python train.py --num_hidden_layers=9 --hidden_size=96 --n_experts=80 --experts_per_token=6 --d_expert=32 --d_shared_expert=0 --hidden_act="swiglu" --moe_layers=[1, 2, 3, 4, 5, 6, 7, 8] --router_score="sigmoid" --normalize_top_k=true --routed_scale=2.5 --balance_loss=0.0173 --balance_bias=false --router_cosine_scale=10.0 --init_std_router=0.00985 --lr_router=0.000465 --num_attention_heads=6 --num_key_value_heads=2 --head_dim=32 --vocab_size=15184 --norm="rmsnorm" --norm_place="pre" --norm_eps=1e-05 --positions="rope" --rope_theta=10100.0 --rope_fraction=1.0 --qk_norm=true --attn_scale=0.177 --tie_word_embeddings=false --parallel_block=false --init="uniform" --init_std_qkv=0.0367 --init_std_o=0.0 --init_std_up=0.0367 --init_std_down=0.0 --optimizer="adamw" --learning_rate=0.0029 --lr_mult_o=0.699 --beta1=0.9 --beta2=0.99 --lr_head=0.0173 --warmup_steps=260 --schedule="wsd" --decay_fraction=0.873 --decay_shape="sqrt" --final_lr_fraction=0.1 --batch_tokens=32768 --max_seq_len=512 --doc_mask=false --train_tokens=233600000 --max_steps=7129 --dataset="wikipedia_en"
Below are experts of layer 3 (counted from 0) of a mixture-of-experts language model. Rows are named router (the router's row for the expert), gate (a neuron's input weights, with its number), up (a neuron's input weights, with its number) and show model dimensions 0-95. Each number is 500 + 40 x the weight over its row's rms, rounded and kept within 0 to 999. Numbers have three digits each.
After each expert's rows: a language model's description of what the expert responds to. This comes from a sample of Wikipedia text that the model never trained on.

# expert 31
router:495453479469479557529506480489480503520519585508531476491431511544502423477523480492541530492500512557470420441529490539480492566536474422484482594521446566539526497483479457494464451529447535441544445530559435419534439517552476532481451439500511469500505540558481559554502503482537481443
gate0:502503476488482472538537537454501441507516501482411549515449489537532534440474515490530587492491512428511454513468502512481557548541488478462518480532439539518520599435457537577515527458452555483503516459469470485495459416522528509511516400510461462545526507512484514443522497476605580466
up0:539490411513528436556441502487405443481463580493510489552521489535492452531483462448490534461538506459450468444505494450497549470524502439509504543547478544476450526548435467529476525477475508470550489492474486540485509513499539505594516461518529568530508498437494547524493545436534471378
gate1:529469472455455475490556483521512505498557565476514493480463502469527485582479503529530484500503511452500455447507529541515505552567500476475419467504478478609463498402382503547573457466452505516518505504537435520452520516484458469491447472481619467504512496564504456470483468527508496555
up1:544494505497467477452547411564505466511479512428506487505480526517505510529466489467578357504531504411495444494503544527513501524570561515451475462459460540511444491406505465563493450501530554523507515525464536507483452551423513483506567503456442524518481465493579476496493527483524531490
gate2:539507492509562499433497559502435423507530524523507514478507471516485565497535474405507480448507473468439517534550536538560585490497531483492485451485518529476560523499425436461451428508467519419545523510499491490565500498536544454434425565523490587448516519536484554542502472508514476531
up2:518571438483456488517437534492529498530433482465513490445522484511493442431451480513507536492434502557505509466456547467499458553484426450549495528455508557462432460534413445525499443485593569480544407586460502495513460500539507458509453508462506468523488444518502476462471531524470519506
gate3:448544484522505529410479469434477549542489515458474516524573486433445503563464492616495471469498451472481534451481509501515511544556493481471457476523494534542455515513497521508557494500497504503448448538517443492483476506425507508491539441456475537449500563636450532507501460534432545529
up3:526532517506499508467502464555470561486443553468519430449564492430495462496457485523474488492522460481455575447530527513498507471528523462503504490554498502466446540432551551493452507460529525543534528617531482514512491496510478495558510465513499575503561526597467458599568560495506460444
gate4:560563468461539474487548528425437520473460532497489503484511463492469543459515504476557433448409498493442468469551514546476510532487452439571446509504523528549511414530473481461542483476545494478534470557516399485514489489560507481441455474524460461474540501497471431408507512504481574508
up4:500493497510523499459574448543534496489474467456527524558520502465573498504439424471419517453564504487512507555488488464476459426486487424459521456452530499495460524452562508458497516464468519500557462514523584551508509437496402512516509468537528433515464535551511465451570421491485471438
gate5:478482507459475545495566415457519552381500516507537528463487465528520494579573450519562512501538552480443446590470558491531493497480491450466440484542560522567555547505451531549484506484469559522528478491493505482554526533551498472494478442466447539483522514493498489513498451583503529560
up5:531481451455419525488485545506524508487539509539489527484465506451503509497574483523512458513531490552525517458488512570514475521508536582564487469654505558562570536557506452550487465551553514465452525550521480535443586492499536472521449552477468508469492576464507524463521496463483530521
gate6:425530515483512540469548521422504506528501516458446546445515477507556486589512492622534554493500456510492487533499529555509557528454455427526478533511492585511475538488487535457511524503506579498520560453481482411477454539462468437580525464450470479553501486530484520472526549459538521497
up6:496502507500485503464544524566525541489507535566490560526484511526509570523492428512508512461459526498489525494535514496566459481547476483444530480535450473491510543488500519494562418454436447480483479503483615537540538511546565557374477501499464521443495544492450550468430555547430473511
It responds to: Nouns after articles. First word or piece after a, an, as a, of a, usually a noun or adjective, as in a track, a game, a variety.

# expert 62
router:468478473439437501533465483511457514537434564494525545503422547510484504546464485481584546550484498504518450477524538584500490512586533479442517566422507505528548469495532479526467460494535533525485492576601515440502456513515539481437474448519478513504556495481588511508511554479514424517
gate0:429459427569433489462539484405486499556509508484467543541497471537501490478562596457533495512463557476527526535535516493484511537529490456448524475545491482490525595462395494519507526480540528543550508560492526433492495462508529508471510436477498488520588464520504533493451511502601533501
up0:470503459527510425532486506498459460493412542460558475558509508479478452547554538428481481457488514484484515485535508430460487472543466480535475492472498480425435570494469479554520579462434584494537487539447471484507514476475485446507524462544548601527528458449524427535473525529528523441
gate1:474500476489466507474610462530453522497510513538483504460483463473546513561504483532465534471505509510482479466518534514535516545522517437538368458513497529566526521485495494544556467446468461500495390513508430453441518539481520434427482438462587512475432488486571477494474490535534532539
up1:528477519514498507455509454593465477478442492431503487452495534476544541515442479491558405464464541446538493461508616492463532539534530537497417484451520562510449527442556476528542423511502524501512423461457485481430495570509434469514533487502456548497517513540529503510559523495510498536
gate2:509501540552543476467479564498375446537542500549478516469500574507504556563544499450484512505477527475526501498550578535438572552490493493407498477570493526520532544517448514498470478472461510442524531427531529572460485510513541485458442540555551484439461481467527521512453469498539471533
up2:530541474497428474538409502557481554527444500479489438481495502488481554536500457496495469461441537527515445499513558496436479557498453562502516551449539449455420495500460478498487496408537550498517471593474458566494505478529528514528469465491557546483532427470552456407487482553513486512
gate3:479549534469506457437503485512572521486473527461523573491586501528475484522491474604514449436490472400530529445509514519440505592567499455541500492549540503501491564479478464515538492447518528530475470565493443596449494543451493516455437518493512526471482545563514486513546467520537526516
up3:476519567518535494516563437517488550463490491475479478498596470472453436461513522591516441513412506464480495456540540506426524455462485496567505435503493540542421522512516444450437533481469559535525496507531477540427549479475506541543443475489497493522553571553497496535556531526508448500
gate4:479527500460546487517553482392476525547493519488467533498451514437532603418495491456498489510387504528472466498528461523476471540463468486508404504478572483535519412483519478445483494469547531476511469589488456416499510517485529457462475469520493487443543493542512473437546495491467545505
up4:509490460516489529487553500540543487531498475482509538521522477480573418529518486447415450485612513499518529509439526515526473492451580481487573438505491563484485544485557559470543531464468559503527501533549544571544487433498483537504463464578590456483505485500492460450479503456539519436
gate5:494418443475517524438548479513492529402549469545519531466462490528554492514545444547493464531565504469472492578489582495496491488536525540434475505570591539554490528544528552520532506530479568488563477482540520477568467540490529453509459560426436499476519509554495468552540490487505518488
up5:552509503444466568503508493502536440490587417600425544467483493538427451510492465499494468515470510526506552458539524512515435511473494542504501495648504582494501483553465493513564473531546532510472454515517558553453508491498530478533457508451408485522491527469481484540497506495505539513
gate6:458535562504540485521531453477519454533498519561419574479488447520517542520463484576565531565535469469542498528514517572510547520467462505529478484512430531544491609498536520488530567503521508541550598482468486406501478541482502469529485447441479498496557505500481489483513574513511549565
up6:520458496463473560471517524456556530498555546524506596517461523551496489544488470515503466490467527493454456475553513484517474467579475538453469503538425472503488496437550488488543469447491509490551469508508596541580498521486572565521478430479502552561544490502455456539412528428469439487
It responds to: Word-initial fragments. Opening pieces of common words after the, such as cont-, arg-, acknow-, ob-, P-oughkeepsie, and tokens like during the, per.

# expert 22
router:430482472452477579509438504546577504465431554491560491414459590529507491524460495498492519477514523513504485474559506525442499488484488525452489524510471557565563516493489551492509453468525551593531460492537519425543454525557490483487479475535406519478551519530551501578539508505541527533
gate0:447522470571501483526496519444544482482478537559474507464496496512569545467546582528522529494537487390544410535450520494483564508535549444497504510507471505470511547471440515497534494462442554534563470481475482497502451415585538450485477429526490473502566521543505473548492553550510556484
up0:489554482506511460488462529514469399489471566461566442572536448470498473508501516418484454532523526451457393514538479418458532508507527449484463550528456529493526478463464528538502477433467554491534467573447494505488466431520474471510469498494567575557529511476459501538490517564483518458
gate1:527519525442485526501595456464500526492560491496453521448422539424535504583497540533501510542468529475485424503501542542483541532536543481529400483490427478569453550468504533538530483492479512489556553502494459461426518529495511459448457410487558469480489486555522499492454479515569520544
up1:527489534544503495432483454554538469495433508407462488460492542469545489473449471518568440476472501409465441456465574523491508530542520520497448458422486559530475488439470460572514486521531554542537465534456516467445516557479543513478543491443497509546422466564539535491495507481500537455
gate2:506505497518547491450562590434430498533498519506523471467489563527483559560485459501466497511525534448468485499551503475479560514497520493450487484564597559474556491407469470440509480458452570482464489482512476496414478548494524493446430559538496562439487514523546534545491496507531430516
up2:562558445481512437528430455573447528476424535463454467474440487539471507456469443413486426439477522533481444494475500512498439541559479505558535542465478517538411480512520521603543479530545500498477456519517497541506501474498422487508479527542490486522452494454496482498447444524487551504
gate3:454528468457505461426470482522513539513511490529501528493508568500470442560560461542454475445489499458548526464534553495419493581492485454568420484441496550539435544483481470540574483431548564525486536489503428550521464563460465510536482493454510523510497503523521522507484495552460519599
up3:526496526555496465406605484482489523524535503509442458432522447545541527498446465494516507545460479494540527481554517557487457493562497515539516417551519558498463508550486474486461491513480467394572535613510510512493549466502529566479436469514536501494528574560492497531521515459474497485
gate4:529499484472508469487492542529469495540467557506463471518517499456477593501447510546517503479448505601494499530532544570484544591455380416578446515484512508527535435563480453465456472526478523505555483522512397469457556510542517466467481491530487507496545506490547505453534476475472525481
up4:457491449480526529503574480515465502506563460435548496515488464497578488491486442499499465485543472459554502477505460536495467486445498436435500494401491535446419538490560441417506516450442572529511499574520489565545492445439456515489497492554567469467559534485496456433483485489504513502
gate5:457447524455500580524538461423498515417496518585524484513469464519486477587497438577503531501501539523505471514487553499468509457475501546446494459565527542556510587580521484465473473462489588527542435502524513491526560531508453510505450514412462514499530523519457472492552452531502536523
up5:556538494481463493515525500523558454444558477645455499524517482468464506547479427458506423480487459505516487500465479531548482508512456533582486452601512548486509485515419484515571475503503498449443485505502498494513547443501545422507470492504454479463473592520541504539468485504492550550
gate6:471548483466506548519475534484554471506538516519423567448448446536474480527532547577530533450473547485530453539545531541454530540471482498500460490518434543538498583508556555434472525468515560590507589466486480456552503577456514464534448494476463497517542545502535500507511570499513504556
up6:480505493494465467448564566504511528514484476528461556538538495586510482536475457542512510494512517521473515432559473488556435516565500473430530461555488554531452492501499466425553505476469526412498449550527558488502485476485561547471477460509507469508520465564469586550398527452436471487
It responds to: Nouns ending phrases. Final nouns of noun phrases and headings, like reform, campaign, appeal, Award, Law, plus relative which after commas.

# expert 40
router:529449468445500518535547451472475514535476533497532448511500485488513456552498559495574511524514473565517526467513480461445472530547478419457479493474516564563530543484441493503489439482482545509441514552576509454577430560567574490518468458457494513469460530545490536563523548508583450458
gate0:449535498531455488485509412465471482560541530534451503525491460478512605513561562459537523475457499422526516558476528458477482517538412498520478476550473543479517560423447465498496561477480526497546531558500500431498463399468537472480481474523458445490541483510542519509483537504598505514
up0:555479477499486503502460432498436478536423517453523452523550493519502491528544540451483491424416478462491534443545483407467481498544428529529488522513477514456456463512444479459481528478394511484506496532496502547586504515395540457489471581511557497515504460452492518540507497445548489462
gate1:476465504511517468490593502540519525482503496498487501432474489510519491574512499541527462508488526480461497446562548482511530570524512449523360434523472536621452558468472501558538488492458481539533545514530487475508558530503437429534484443500548482431489496540473452473443514485491486559
up1:551482529528530508454540444548470461444428502401495493458500505450527495528454451467578406514497532437500438487472596499433460556496540531525461469461457548533444498494529451517506508517475476554487454536472602496501497550465499480528545513520485551526478527570523500535544511510534546526
gate2:549474457466585476456521539436478496501561529463480507428426526475522573545561477443476509525463500416471486535451555501518486560497509456472478414489580523493508493462471478531510485538466543482541490456473526430434496551461480465477437503512496545465516532484466473549518431507467531590
up2:520567459507516422477448467514449550503394505415498434466487532465493533474504443495490485500490536524553455441505492513496476555556429424535550539465526472476528532541504476520514533579503584514539473557484485592471456485532417500484467556522506529510534437470530489455482465528476504498
gate3:514530520504501487481512482457524532501440538490482495496537515476490460578500459573496487482440486487487511420467559477480504523593443430539482452506448482590463495538491471485566481487435472475480518602492484532547508542413532498522522445490490532505554506618472507524512479485432564551
up3:471474567538535557462511473508543529469546494487503456482569507512474500458471472551528429509483463437472561566492496554440502496564489539453502451517549507463451581511539499547466541435503526475524582579503516528481475458534518522571461421495572498536460557534448484537539525455524457535
gate4:520460477433539536510528493466450494511523543430424507532489495429528524461520477470516491468349478528450459491519495523415482531478452450562448499425542511534505416503510467451499518507536551538525527498564445495455514487528520487429434469589490509503508495501525487429488457507497496502
up4:539465478490520475526551435535492515458440401453586593528552498461532541496472489485441492492562518465461487466485517513535460480482522448486524493448528580490571529469517519460579531526513508472561476584520535513474446479485500473498518416534552437495532461474500480422541521549531499473
gate5:472486498483517576537566451438567528351491513567511505508497435530523532560527465519463472516468555478506411504513535454490532489456540530514424437521523566568505559517502537535512497495506550528554482503525495506566489520528473466501491467437488461501516529510453468562537422529480518493
up5:483539498490476537477488524449584510433572442598409506507469472472428483523507496470464442517492508509531509435481468516480470515492508590533487496599524555508528501561521458561501464509576460514520506547524488516504543491510512457474481521500436481514475619510487566564490498499506431505
gate6:520505463550539452508576492476533487532513509505388527441509520542525508576487451554505547507466473472514489497463515474524508556471451459546497456583435486550431527546568483483506503466445546535500558480488505459505509531507487436519466418452461496585592534511504536523469500416491535492
up6:424429533450473508462468580489511479494514470582485550558456505524476537551470449489469473442452514544493505479565519515430489512574488538412555539473484573489488520494480518494508447461445538498548508496527501511500529506560568502495552532547488475415430446562486517519478537505521418476
It responds to: Word-initial starts. Beginnings of words after the or a heading, especially first and last, plus prefixes like sub, inter, pre, dis.

# expert 34
router:492496546444480551517482452543487541477464510456571477509467571507452503480492463528481533506477458565488464470543555569414484461456512482500467494414527464571608469531521522481485528508518485534498528528582560401516461451500467512468518482565447495447482545489472434506539508514534524554
gate2:514490451501583491430514506413414456477498509464473468526491536483507529497504500511530422530498503438543484592528555572506519488477562484466465562528490485462515568454417478507459521471467527473467496483512505472461430496473461480454429546512524547362532542502489476522507495526511527536
up2:490595481564455446504459453527499510571427497499542429457498491507447499486502461484530457521498503487508504486544511619455416533500479519539521598482514494470428482487498520529549537440515571527555492558473496544526451482522471500475519485539571487494550447473572456492477485534513561532
gate3:493519485428487511522489473430531545531487552493451532517547525511500444494476425543481477445534476433577486552506545584507467557527426426530534448491520516561437561437528455539528461446457559506500501516509399521481515479442489504481540444491514489508505549577509480518485485562464505474
up3:503553553559466573520570519517516534491506502476484468522559467454508463514493533526455464531456501475571545454494544537502462479559505498477529447464539518543463568543493492487463552490514543482589577626542484473459558507420460498505473476493576526550494569548496487519528523520457504545
gate4:502520440435497523526545418442453506549550492495452495534438481458509586460546490485477487483402492542439501487541494513470485529439488438518400559427492511539546437476490459449511533512512540477521444515529490455487517510513519451460479537604480538464499516518543479471481548522462551543
up4:504481516523432567492576491523528494491542513445539566515563517521511458433507532476477546570581485547548495485537493524605440486489488464434571511444478543523455596509537527525461523437485538535526549517537526536496525461465466516522480432485532407495532501488513508541451469517521546508
gate5:504473487484439574538518449462510482464539482547494552537506478596519515564499437531508495541508540481455483582504583486516517480504498498435467496524529508533533518499542536525504511503474605572632521446488499479578532467514543541493478470439458523510492565519420528487510446493530489486
up5:543467464470419548499514513485509351441535452573436548493531464500510509500484504523506483489479496541492531534505545496520484487424482545573522503544455504480516519555509472519487446552503518453500525501523505560484585504551568503487514537496395478514504625529496524503450474476513536512
gate6:451518548546560462526535487449471464480572449542452559494496467547490488530438466576515548492467478432508489552472532544491538499544448449564501512479449519541479561572556481487478562490471517446511566442515503570532473533491525464520473425523478524590505501504470489458541560473534552544
up6:527416489525494488397500572500489541429495512573471560493468558496527479579444498427561556470489490488529503506514541463454503492578450489495533515539478511570447516550508489531521461452423504469524503554513523549494568530546512550461547482511471553480482550515466490549503459414524497465
gate7:512482531499475514546535505518454537574499532557450447503522494505508533423476533471532596535509478470470478508479466558509560517522460495526437484457466548473447568520489400503451503479484494455514528550469516439434471460448504489452428482560494413468449454512500493495441557521576481555
up7:567459487552549493434538515486490609495425535574461518460476516520528492510494457488546496444540483520565444437507521507512458497527528493478518542496479550572519538574543489589514442516507499522512465540454517489510549493481447457411482500432493478486448466489509598455480545502520460545
gate8:525507500487491569494488511531513486580452441458469484498518489464527545570511481488467468507487496458471560493528499525518515482483475509502515525483423422460527583531514534522484482508413487488491549470560548395522517483580458474484494524539433469530526448581450584545414450457498525447
up8:479482476502512517463477506477470606583457488512504459560517483519459532444487493417473540496481493538502484499508436489495508442561402472472567538536535460468419483536446423522469528497506497483532517460525566437511557431533540431533501420461518499505466464464444561545516482510515524490
It responds to: Word pieces in tables. Inner pieces of words and digits, often in table cells or names, such as br-ave, gl-oss, Sats-uki, and score numbers.

# expert 9
router:481470507445444536515449516452454520497476519479550477514395590516519503526470520533490515482519538573496468447528517494457474467481529529497449450473538509554536458505534521454479478505532524560553474504641485475539443522575469444467439543590469438477504490500482519547509507543527505551
gate0:421460510523463510521510485456512466454542469516472514480419443525521534526549542509485552531496529482492463561492474463480541487538470493427468472577521440483480529508521533539545433505511552490553526515504597429523476409508474456531470411514519446463535487487548522493443611468457507500
up0:518508484481480456518439523540465474518434507436513484510598489509503522518579497438463552447464487492474490451486518439489442519561508451466481532442444490480438493534496509525478505492434532428563516549424537519481524458510511527501548486548504598581515447454517541463464551534547483428
gate1:460483492498471506514577489455484504516552465463423515434448522457455470574469541515504499528469514498486483470562582518509544573542485451530388419489476550610448528454468491476547512508480498497559523536519522513479544536515473441491470496463566459460515506560530468490489516448525512567
up1:540466471507496503447541470546552451467421537416466480463526542477560505507453455490547463529487479423458484510473588500476477567540551474456497493413447575515451503439482513551479459449469530531452499498448518565463517535531531525529554500531503585512466538570541470480467483490535522508
gate2:519479489498525441479535451449457531501504547496541507486452539462527539607521460457442490556514469437501472493511567509504554529453571459410495498514497520484515536446467475546494507515425518509537544481514587486416434530481536475463429501521501516406471513462557562514571471483505508506
up2:557537493489428408529469434493554562535415562476500415475508502457500436504458502525495498526510445472541477444491519548455525526468491458505495519486451488439440502536454471503537479521527567516551484579494470535534503517492454493540485479516605528579548445505511471484558484569470478489
gate3:488527503468529513472467534497547494469437512528505505504521539506471472580464438538477491424485418459598503453500543541492543556538513449552494446518507530530474523517523497548526503476534611517491457539492479541529478568445494486448498446473464569528470558542501513497502424524436558590
up3:520511526553519453489535477484456514541485521502459503476582475484509495481513544481520493471466484537467559435506523537421487513595477523538538477506495526560539554528516450472456571517505518499486542627451494529442564504432506530487535453481585542498546562592488448457484488483459444478
gate4:501508485432523465511525503441441535522461563483451457535489521436455543468511579535526401482395485546455484477530494509478487519460399460551459534518531512521525413528415512453491482507509530458514475537558408511513535493512516479478515505558501461494500458502481466420533514487450530469
up4:475487483471484577499597494520526496500503399487555506475465458511585490435486479473430525443543512460486523490525472512483448488518514510453514484433535580499506491487582459518524587488501509488530475614504534508507446481475482481438470503507604469457531479528567490470541483532534507442
gate5:524474546497459507503571462456516530431513490513473527477464512598527487528499456521547417498456501532500492577553561506490468516520474498473428467564539494557535534481530574501460474535495574473631469487542490478550525517530536491495484497431491540555482587492533454522552499510509448539
up5:563511535475417471512543482492513431526587521566453579474505536521456454486528468448508501500497512532516503491502469513525486474459548555562494515609472559510482454521488543503469475516537496443444536442510605536447552502557513456526483563446424496477489557467507486524543546475512518541
gate6:474509563507557530508550519488541496488469474571452501371476458525525521510509475544545492463454508437528462539507471517459531547488428439460448462520455525548449561496561526451512517461460577508524556479481530457506490545483513480531507429508463430567570514466533533520545562476469507542
up6:475449495471502552430503525492507580495487489506483551536504534510510541575460482525511550476455512517415514513585507456560505480625459478482544516554464498560532528480526519442511510501472519495516469490528555551541607501514558510447467447501497487472472533565429529532430505502450445470
It responds to: Foreign-name word pieces. Opening letters and mid-word pieces of non-English names and words, such as Catal-ana, R-oup-en, Kamp-f, fl.

# expert 43
router:498482485481491448519549431492490540459508576507522490485443565466525436420498488491545472518506477542487443479518469526467485518553527488449479476521534568526560536513537487514539500464475584566561426505570521453511500566511546565520414474524533457458509581508482517561561573516517465480
gate0:439483446443434439560516509443521484498526529540442493530454492508549522489504571497494504507510492462513449525476502529501531557547460478503487486551492522513450607445454565565515489472509557532558477580460505482482451440551464529542465410534505439466517479507515504473537538539548593521
up0:537519480463555450509528483553430448510459459504535487491521519462546450491491494473524485480505493468515517433530567419456516554567515508533541509514553522465419511487477520580459500489417568461520510592437503494394470502534512509535484444472566493486517449447555460513514545548511506446
gate1:501485518457476482471536488504500565492521488531490499420506531485534519527518488503500500526483534447553437493518584498551512573569522485515446443503475519595436558488440429519500469447463473539543547542530473463456562525471524483476474399481578436429484524546528523500431470480520511558
up1:547481467527497512447530542507486446451431479451482516455497534493526529505416457498562411449489492466469485476516632466456482533530510513492457489457477537522475460478537458581535415495526531530565447512464481534446507562475548497496570511500471502472491550552559521473518514514569560483
gate2:485551477515518514425553517481472468531481504572485573426479509507562525518506425478408486487582484421557561556510522540444490524537508509440473413493509532497578568406500469530503479463478497460503516478500526519485469508500460477480453549479526522408507552472471492505463514553500518547
up2:590499502525411434448464468485497531433379505460472433428460524518467589480489495532509489547529575548554489474483487539509498583539451492502504528473465525496468452470482452502516486511550561534508502565471489531497499479507456487491571489505514478537523450554551516533529423514498444501
gate3:402530482541517508413520423451544519497481555521473506454536493494484494563516473500518463480485416493507527486464538465506496504541472448518411437525516474544423599452428452518512458471453502507429528534496467504570518524455540521505536450511523559486492569553494529479498453491433516517
up3:489531571523494540518577439524508518422448488428542446424524504456511431487479491526472480560460531446512543462471509473486465502508517446532477458523515540529480531598484490470490472516553500548534530536516513480428475491458533536509486397493495560494546556584508507555520557464508448565
gate4:517541537463520542493540547422446515492481472510468510488491475467533594488486567493528463524437528484479525559491500509401555560463482448525428481482517562505488414551523539476466499522509561494565507505496450462519571466581538473469485460543474474454573494509509445479587479517473552509
up4:451477474501498504499586477506523489444582447507503529465492508485544466484534545519460531452531556460526491486526491599462430467484515395429486476440473549511473569475583550463462534491448480490534518543523447508500440430496481518544531446508561535433523524495447442465503464503529511530
gate5:457446569455472517496596429409486546411505483503504494491498508527479522534506469609511512541520508533470439526526496513550484467503538450474468469534546509583543529544489478489520506477477566530522470522526516463584476522498544447486435537410439533483521488572473506509535525522471442506
up5:546535482471525531523539510463469477505597462599513503491448478453443503503493482460497467480519507495464516464492526546560467472490503555538531507620490522494514471553483437549528448517582459479474545529503542513461504523496529432517395504456423498457488594517502564456443474486502515502
gate6:523523576514537481476547521540494490499535502503424546438487471498514550565522521570528572487500507504477440560561436583450524504497460512497438468544496547540448607551562517469519593505485547492464525486457475457534494494499543489505470431494484465541542554438500568507524526507521530540
up6:474406494461512528400514564470536487520505449561510535516463530547445482536519465532457455419488506489477564516516544430504466525569457474461535511513447512531487563449496486493527517431500552503488524543515608454506507530517496564451515565508470452431466478539479491561463497471504455458
It responds to: Role and object nouns. Common nouns for occupations, organizations and things, such as fighter, gymnast, crew, director, museum, highway, often after his or adjectives.

# expert 30
router:471449493446478565549562481418488479515493557460487491514485521527528453553561533533506476470490483549451481424541518510448513504535503442470477559501457565529549562499492513473502515480462491473483484511577522468573436506565526542510468600556498471464484570581472557585484518488521524484
gate0:433523522490400497555515443469508464480501505518460496511471485557523524512537620493495522498521512510457500549515505508402580505506549439492476488584552463497480613509468527546520500491479526481549513538471490497478473407507490522486462495491512436449483509522514494520484558514598583516
up0:548513460508541420475471447544470485483443520495530450531541448494469512588542502443486505418519502510454504404530559438503467502524461432548520500524463538468441509566487469511482518493420556451568500536468542530451478483501504490540509514491583534483482486495495536600434494471557506480
gate1:518451466476501521500534456479500506482517493514429489454453467519479532580490498544516520522503537433517457493515520526516555566547506472519321434496470544542440523440412537510583498496505467524480508536511497494443521521510465463498456472486587501435508469517537442523467500490484527557
up1:519448455499509553426517499514529450491457468487494468483490512471565543550450491526555368551491497407477470516490612497468521525522516536519429482459505516558438473464524470549523462557505461556497472514479543505508484560469521484563531527468449554508486488590511475474502533452556492520
gate2:509527448542535506467535561466521482553476506541552479421469524471488538524527447458453479530501477415515526597517560454532529566497528479494447489574540534526500518395507510548480480481505508399552548470515479481525475542481457541460424474503483505467491526491426573489437535520515480472
up2:500545459506472402516439469486471537441414499550479486480458526496486446513526476527521530435468492544493517493504606507521422546518425527552485511420481504483482435533476449526495445490517551541521438539456487519525510512484440408474574509486493516506543435476566457491534451531497485528
gate3:470518479493514458482498480476567535503530508523468536504542465485466567535474482552503539499498442462482492452497532486477506573611465467577469456512485539574517557494441471513583469460465438510483451506473436559477551552456523510483546425516537520529461577568461544481534462499426480530
up3:443559604493552532511533474516473587510477492522524443489543486492536448454549527513459460486443487430498557512528487515419414467565505479472486485497467527537399524509520535472473515469502549494507529608531517515454540522502507518536507437518544549520494553589485532517520552501548496523
gate4:541502448479517498571558503478435493532520546526435518551497458466457537486497500434543491522426419522422481485509509518516530533457462438626440507449505512537481431491423478476475517493474507498519483528499448462460546475512541432460497475598478543526484506547505523452475479500516580486
up4:533458478469533542468502471511534520468517361388492537502507548486525480492505494529463483524575547518515514506538509509480396460506502459474530493421476551501490523469574446436530500494472585503527491592530551499523488431485437550482545465548510464502518502524499474427512467469534495511
gate5:502477534446530564491568438508512560496514544532481489467506500539525560590528500538606496541430520527468490495551578474457486513496543473487449496529566527553516535493496533475488530482531612595516478468519465470541547550522543483466430469432469488463532523533524446499550496508518489541
up5:555486485487499549488502515489475527512603517613474548477472493474444502481514462452479455482467463503562496430517468473564501476482508537523490469626559552535518465572495452525536439537513493468495503489537473533491550493521541463546495548512426473478479608436563533478509509465516494519
gate6:423540479527530491477536494519553482495464585505415540421445424476533549533488474563515594471488514449473507488502502574515519506517472390521531487533462516560463589501496509497502528514513558485501611462485452478545472505467476481508453457492458501548521508496517492547526539428515512514
up6:533441477444515539557528521559534530535507481532505508575473557627501493502501524497491480511468500565499426458545507475486460510526495493499489534457460487532466495478530490490539427478473552501521438562564595520533539549572552528425461505516512443456488493589445505492512496553516451462
It responds to: Paragraph breaks and openings. Paragraph breaks before headings, opening capitals after commas, colons or brackets (, B, (M), and prefixes like trans, pre, comp.